Weights of a small mixture-of-experts language model, trained from scratch on English Wikipedia.
Size: width 448, vocabulary 8192, 119M parameters.
Below are experts of layer 7 (counted from 0) of a mixture-of-experts language model. Rows are named router (the router's row for the expert), gate (a neuron's input weights, with its number), up (a neuron's input weights, with its number), down (a neuron's output weights, with its number) and show model dimensions 336-447. Each number is 128 + 32 x the weight over its row's rms, rounded and kept within 0 to 255. Numbers have three digits each.
After each expert's rows: a language model's description of what the expert responds to; "mostly gets" lists some tokens that are sent to it at least half of the time. This comes from a sample of Wikipedia text that the model never trained on.

# expert 18
router:121133142122104098089178095151089098165142087130134113161164151106107170144106119134111071118121138060083100065107165132111120136160069124111143178112098136168187135155137151057098207101159138175159177172078156150110097120113163102110100156099097113178134073154095112136135065131118154153135125124071133145135098171138135153116088098159
gate0:134119145139137111144130172157100109192190110071162113094131128124212147112164191141118137080127147112142154105117156116122108137094160165142090152147132104150123148139190124065164170104089090155141136160132136134102092082090175166098096156081087064106132083134119162106137124096123129143172107079133132205183134136177124145085098109125
up0:199150107128178132126101161152139101145112161106164136097123121168147117118164173110127147090177113123160110112107151171132127125089143187156078085157139135071080071076165119122168151143065142113103126106150124135124174101130106184171138174153143142114145086102110198166100120124151068158129100174141147123150169125135146101135101160110
down0:126134110136112110088167147172092124139109122134040116106103114100109094084147118154093045123091130134098168063078137121151091158065107130163110155050165111094149166179144165116130179194114130149106081134157102114146142099131169074138132138132102103128144150111137146125116123111096119167164112175094110151065114122140118074127101098135
It responds to: Pieces of team, league and player names and score digits in sports results, e.g. ka in Foinikas, ska in Damallsvenskan, 2 in 2–0.
mostly gets: " Women", " Mary", " Maria", "å", "ema", " BRA"

# expert 52
router:095155149155105154118124114135079121178192112120120103139126158164155144140179120183130138089129145135067172107140148132089095214132132089113140145158054127158142133136128156131189147109148100131147155169133157137085102133109154108117107153098124131188111123137076110115148096082063108172135189088117122193165116163088111159121101072116
gate0:152107117095153157110137126108110070102174139153143161154143147088107095129177142144145133155108109082147094153105119092052148182166105092080091099074167156135131132193212092136127124127148133134079136178108155082141109140165105161110158128124086143173150129138122149117145111057139120115170156130085125139201170121130117166138097140153
up0:082132178161172089129126127148100096199119127131121128144157095146143155154123107120122111080089120145130115066120145138120084179175133142147164116183100108152053147152141156091157139121109118112127091088091139126125100136173095096114094120126126121101082090128134095138172128161119142186030131125178144090129104186115105129140108203094
down0:126073090170133185160152091156092127109077111114136132114146101097165074135136136078196076067136123152118158082131057108160194195135102117143101080137125176144157114175115136148115142105120163084172142168100079123130129143091106103157115153042123108117088176137120107117079144137240124100147107134111110136094146114152164160172113109095
It responds to: Tokens right after the or The that begin titled works, book and institution names, such as Exp in Expugnatio, Dictionary, Book.
mostly gets: " Exp", " book", "Comp", " Book", " Comp", " comp"

# expert 40
router:098151167121108152098178095183108094194131105100154112151155143112182210170135128200122112113129137088095129110146134089137090139145118104118121115126114109151134173158102134107058172135159093145161164137103142125074093108091149108121096164123090106161137110169135136122172094095101140190154130092096133155127091191083119134104107084171
gate0:168093123124072121146154111207115125088109148120069135096111164155129185067148156170097132143136069098113156124156118111139089143145109100157140113056127106104125169158164107103103097126104023112099114102189156165053131118181120153121124134171169044187157084152143095159149135121108137169173144164096145144097129153128130135099151098118
up0:095106145142159126087145090043143152103139064108140124126092103115176058077151122100103134138142100201165111133127095140186134127113138134167116148134126114132166116129140116153133139118138177075112170148149160036104158123165136115073187127081145195142114136146137101136152130164098115082124106125152057073126122098091158095151100170155
down0:153121158175078199116151119140093080147113073123100136151156199174113118172153164130166093124151150130109089140100138111120139088117089108052110167178099126097141062118231127159065127139118084094127139133096148115085211187151106186129139146097131074108119082104103139119168112142102121068145068139104095133100143096100115150131119109140
It responds to: Sentence-level connectives and punctuation starting or joining clauses, such as However, thus, For example, because, but, and periods.
mostly gets: " However", " however", " what", " due", " but", "There"

# expert 16
router:087183133087123099122132146141102130159161113128194114126132155106139128168108096129095112063078119130104144091071130084115090148148103130103164157087130070148146104153129162087112181063154092206139169177107099144145085132108160103099101127090112099162061131166096120085117099086085203149148155130130138162192096144100118152096087058168
gate0:131158127128125093065148104135160151123151134119156112114204153116139107143101146119089102107099146153127145126093154131101105126108172101111135163150114112173085154154089116067138118120086167117157153195089138138111121117161162130136122082170184154127068104153067131124158094092128144139139151100100134082143160157132116150115086135064
up0:083153164141122101132149102197060089142131086100147124165132143147111170176087106172138068131108152099116138107110141099144111147145080118095163132100104128170156149160175165135132104114174078174133146132105163114074085163057126092100106187079110063155150098153151087138137140124111114140163178104129139189120142150114111175118149102190
down0:158146135128093152119086189122081098139125098171130178169099172142113126134120108121114091141101186077118146149090144129165137101082101083080220125083198118108140041204122112115146075100149072137095113129150052142086170096144156106152142207166124100164125092090144100142130107119114135132170128121114132097099104135120183116105126109163
It responds to: Passive or locational verbs like was, were, located, plus plural nouns such as troops, schools, soldiers that begin a clause's predicate.
mostly gets: " located", " forces", " troops", " were", " schools", " constructed"

# expert 38
router:069142159093104105098164104135063081164132071104182083189189105106159130160145107117081121081107171106076159125083145111138142145128150109108156171128083119186177145146153185066069158116170085151149166143118160127093108156093151108075123132077122086173097086170127093067168110118111181143135122090100126103130083152106119186120098097161
gate0:074145092155134110160139156162123107153136126138152109125152149112139103124142093108160074142115120143098169118083083131128159106191108178111167096079033125204111138154213169120069158096124084109131120093114197099121133165062118154130159117120143054151192163127152084068133135134101133148144086122146108113081170114098172142152138139107
up0:163146184100109156089132123109114171103097142089072108154100151153132202135116175181076126104106081097168100132124155105108105143122084087114092151190176142090153177130123095136157074168108179148089153157162083141087117075187158103108104141122105182166065096127116117185106073117095153107153173104108139174147110132150100089113106098179
down0:129124136139161102176171141143130103101107115121084154098137109154125126133111105103151149162141141126111130133091144068201123155120055148118124087105121139200164072129114104127101137136120146086119160111109130115128090085112163058155104065135156126083126141129141120151115102181183122144085127103136129136094164061111118163149151209091
It responds to: Pipes, semicolons, commas and line breaks between cells in filmographies, cast lists and results tables, such as Crime, drama and ENG.
mostly gets: " You", "self", " ENG", " *", "Japanese", "!"

# expert 62
router:059120162127073189115127100165112101173143116114173114174123136117159190147156079133125077123092152056092183125120123096123096147143127124066144142114105115170136151135151137122093120118151115116115112132117162153115105119092113104113103148109084097144118049156131125107154107093079171169179165113109144127179089177138144116103108084177
gate0:086111116076144135124116124113138164166125136119121091148149124149095164142149091121141141092134138127113145093201145107126152105169117122146126116147112070138110149086145134131069159063132106174092138174143074151143142167078122104119127117155174147181122152107150088104192150116131097142171169102141137141098140125155068139139144124174
up0:125078110137148137161094173104180169116084178166122156110097113133103150118168132099145164144200075142156119191162087145116149078123113159175090121176176122105066084076101091151074100113093144095096089125156112116171156156125083173166180067149165175133129149119179147121114152153125098106141150171145110100098152094184107078121184139115
down0:132133138098070124051133126107068172097151145183173156143114133102139084146085108121100073108153182138093124153115139132087078174173067153101183108104083118139127131139150135012162079082118101086134090148152078123134061087119147180162078121117185161139130184165112086127122148097131169130127113154152163123090134133082154112126181097113
It responds to: Copulas, articles, commas and adjective endings in descriptive or critical prose, such as is a, considered, similar, dramatic.
mostly gets: " Binomial", " simple", " black", " considered", " used", " common"

# expert 60
router:105157136104121121111156071177096155182194127086144099173153150119153142194155103113128087149143155104102154086129121100082130201151131079123120136105060169182139142125158159091176134123110092149135166150110165171156088125149219098113103144094072101132105082124118100137172143132070110175116102143071168120146163145069118139119116098098
gate0:162121136146093109075192182130169187203135125142132118164131177087126097099166140110151155087105085157119187115104108167136115153183061062106060117102047134125142115120160195084059152164114115115147165169176150112120131092124151141167113149144131108128057152115115059053173182129199092163125131142148143114140146112087118132190095138125
up0:130074117149208068083173199069150146193163113138135121176138107104083130146163116146138136151163045141144113119197103115129123128148059106127118111130105119144100115128086136137131125115120108061117110188173124064113128107162146141139131118079131080068156115092150100138165144172160113182120171157094120093142114149149117125176085185107
down0:150140164159134172151155096108103113135150124118094114149048167118124158158145029095145108083061123128102146140169213124133149109111178104113144128185086108137053139141151135154189122180165159128115137096120155076117194126173146185084124162135128194105111152156159092126158146111169074177134050142149119178124155070119138103153129139112
It responds to: Word endings and header words in table columns and taxonomy fields, e.g. Make, Animalia, Notes, Position: Outside.
mostly gets: " Animalia", " Notes", " Music", " Engineering", " History", " Written"

# expert 29
router:115175156093119115102146081143111123160108108083157088155124148155178166123165106121079144102092175089081128092136124069126097198133104130102130132154097107145167154144098155120137129103196107165146178167121140143083115084119108083059098106092105126150120132162086090076189142066147135134130145128128095173118124200072128148151120123147
gate0:114087165130111126102131156116094173136109150075104111136078060162179141139150115106120156139161109162134201089115163137125143142140094161103147151210133112152129114075136192128150132147154131146164072155096106067216085082133131124052154135080139136141163166122095116065135082130063146107119175190065076188221063154114124095105091113124
up0:150245098078123139131178131144153036108130123189206141152184212048114116135108121161108110170115197138131103101141097148128119117154141103134162126039107121123131147190141096123134153110107096142136161091142120190059119217107135119154124143114065083125083093169116137178118160081180077145171113065168155123098158126149181188103169151093
down0:124154119158116126150163156164099121138182130140087090175107107171149128156131147084163124171161222141163177111153165147125083138108162163092156175095103143128164094170155101148196164171128109077138140135225110124108092085128107063083106094110137186075127101169163157142147126090125063143135110148110148146157186105146162120158175185123
It responds to: Pieces of American place and geographic names, such as Fort, Township, County, North, U.S., downtown, and Fort Worth.
mostly gets: " Township", " Port", " Fort", "town", " North", " Representatives"

# expert 17
router:096161156102086156063152126154112136154159103076171085126214175092171151173151089163130111109101155107135121070124171131103119162146152091091126156086112102166148169145172168133129175100145119149138130158112136127109126081109155117108129150079081091178143113118105106105154094079083150163132187114130121142173038184122103169117105100103
gate0:098064131104187117146150130149069088126114145136135156167089159117146190164168116123147086117105131124081122165141180148101108181182071096125063157129106133139112114148153097136168089115127108186098121141196153093112153137169188132132097100178044168124166154124158125114129104147100122142136133098057130108138142168070146141108094133085
up0:186173155124082114142108114153133146104192095092122118091139142118094113075070140103076160135118141120135098103090118079142123097142225163130211067114121095127135130117106178108144177118174168118183179115062116151117070153080076095128149117072147132142099102133132118166142109119157133099138122136140080139136118123192066103145173134186
down0:095186079183126108133130129159172138155142139087157183063163075101146118162117085136138132117139063180116141127138178172159069118139057169112153102146134091147094106129124114184155160148141081126070104112140124171110159078114098102148123139126151124188092113114159121076105097105117101106105150129116066112107104100118108083079150147114
It responds to: Pipes, equals signs, commas, colons and numbers in tables, headings and stat lists, plus column headers like Goals, Rank, Notes.
mostly gets: " ITA", " Title", " Goals", " Genus", " Clade", " Notes"

# expert 22
router:086157178147117150116111132156124098173171098124129101148156172115157115162130130181099096100108161096097188144097135106086071174150131054134159158084131108161125183161168178112142158121125125123142126125116178155088062090116147090112116172135132115125077112132112112079216110095099152175096155115142133152152107180136048143099135100142
gate0:097241124083117120109087120139114153141148129149110144128194136076144077160165106128074146151156097157123111091042160106034154146192095087103103211116074106188107130147112111148193124136151147141153107159146110148139119088066160097117110141059144156150082150071129065117144093166158101164139110135121110102166121156064152156089130116121
up0:093059146110089141097162066119063107128152092069128092145162155161167141130075101122124076107071165072147164080130165095209133103122133124099191070115091108138175179143156144091111142069138120158159174172098152173075123168135148117101134115133093083130141054189095073128137097122108178135163145083096130173143122129125180143088121069176
down0:170148138102169140107091107117159130067117121114118141130133114086109087159095087090064122143110171123139088105140113173107155127164156109079144151127206094110153111145087137129130106154078141098122122131070122104225104132133158108117133141068105138149134151127126145131173120105162131127167143138153197063172174103200118086156076099069
It responds to: Clause connectors after a noun or comma, such as that, which, who, This, has, is, linking subjects to their continuation.
mostly gets: " This", " which", " may", " has", " These", "This"

# expert 47
router:107136152143099091121158055158077101143151095119142134170148103099154140160143105122127123097110144135138155116129166120118148154178093135069134129087087082141214127179180123081106101082180081148134144189142140161098072167104135107137096144121091121123113113172111129114156084103099133181160126129148142121164138142106138170122087123186
gate0:115145155113118093121167105171139143144109122157182135201162116155146150127156123149083091091132134146168093073082133107178066120106106130118104110117144124153129156172135114190082097132108147130192142140149111155070084136137107176131155195124104110198098080144090133122148144081076158144124205142115088133135160159104146171149164068160
up0:084155136067125131094130124133100106194143113074101146076152159079133154158167118167079101134105139098076160115111145067071116179121129084115164142161088086138112143153117188062114174080184097163091110097080137136181102094126194089096126124122121109112102120148168098091157102122153178159143106076093123171143093131134078103091081141072
down0:120101125078134198076121163133070050179136132148218101123109122147142167142128141156168142159108122122115086098131100102127135156107141153121101152116200056124165141153107190099175086154097172103192142142119178183119157148150182161101096104127096109137131114104121050105164072141143130098159114086100115175133051157143100079088095121124
It responds to: Word starts in species distribution and geography passages, such as Vendée, Gulf, African, Amazon, and pieces like fa, gen, ven.
mostly gets: " Ven", " gen", " Fa", "There", "fa", " fa"

# expert 46
router:089123160112072124096178118197090148165129118110162120156176158088125123110172124114112074081154176092126103126117162086097112177192126140131130191118095091162160156162192142135074191108127133188143155142130184125095105134105155114101085149147104121189144072169133095091135119088100165138118166064102111174120111180091128145092108135143
gate0:132123106116117121133146118115079050139124130106114143128082224117174150143144169155139160113130116103057144124121159088126071134161116137096111188116127093170112106185208114130110178095121098148120114109115150132064136105141143122135118106135116107173121103141109137154187100105070110211141188099124100081191085181128088157089119058153
up0:075165166069110096080124092104113140109177092100156087142179068156148113174104089152097112115110150096150139072088141127161144111138099092079185114117094125134151180132105133100176123128168117123183186157078112174146077117130169106107120143090105085109093086121104106074146099135131167113165130131151143196130120120069142153133097090099
down0:162137109129027127088186134098123169119122088051134077141157147109157181154125137167169141155146190114143110093140182145062116152106118098146174104078153100138123166128104104099104099064124128165174146148165161155141092172125183117142180112138176124091098178158104138109131150179116132104121153112128116157064107100134132121157090100173
It responds to: Surnames and their pieces after first names in sports and music lists, such as Smith, Lewis, Bridges, plus table pipes.
mostly gets: " Smith", " Jones", " Johnson", " Morris", " Committee", " Anderson"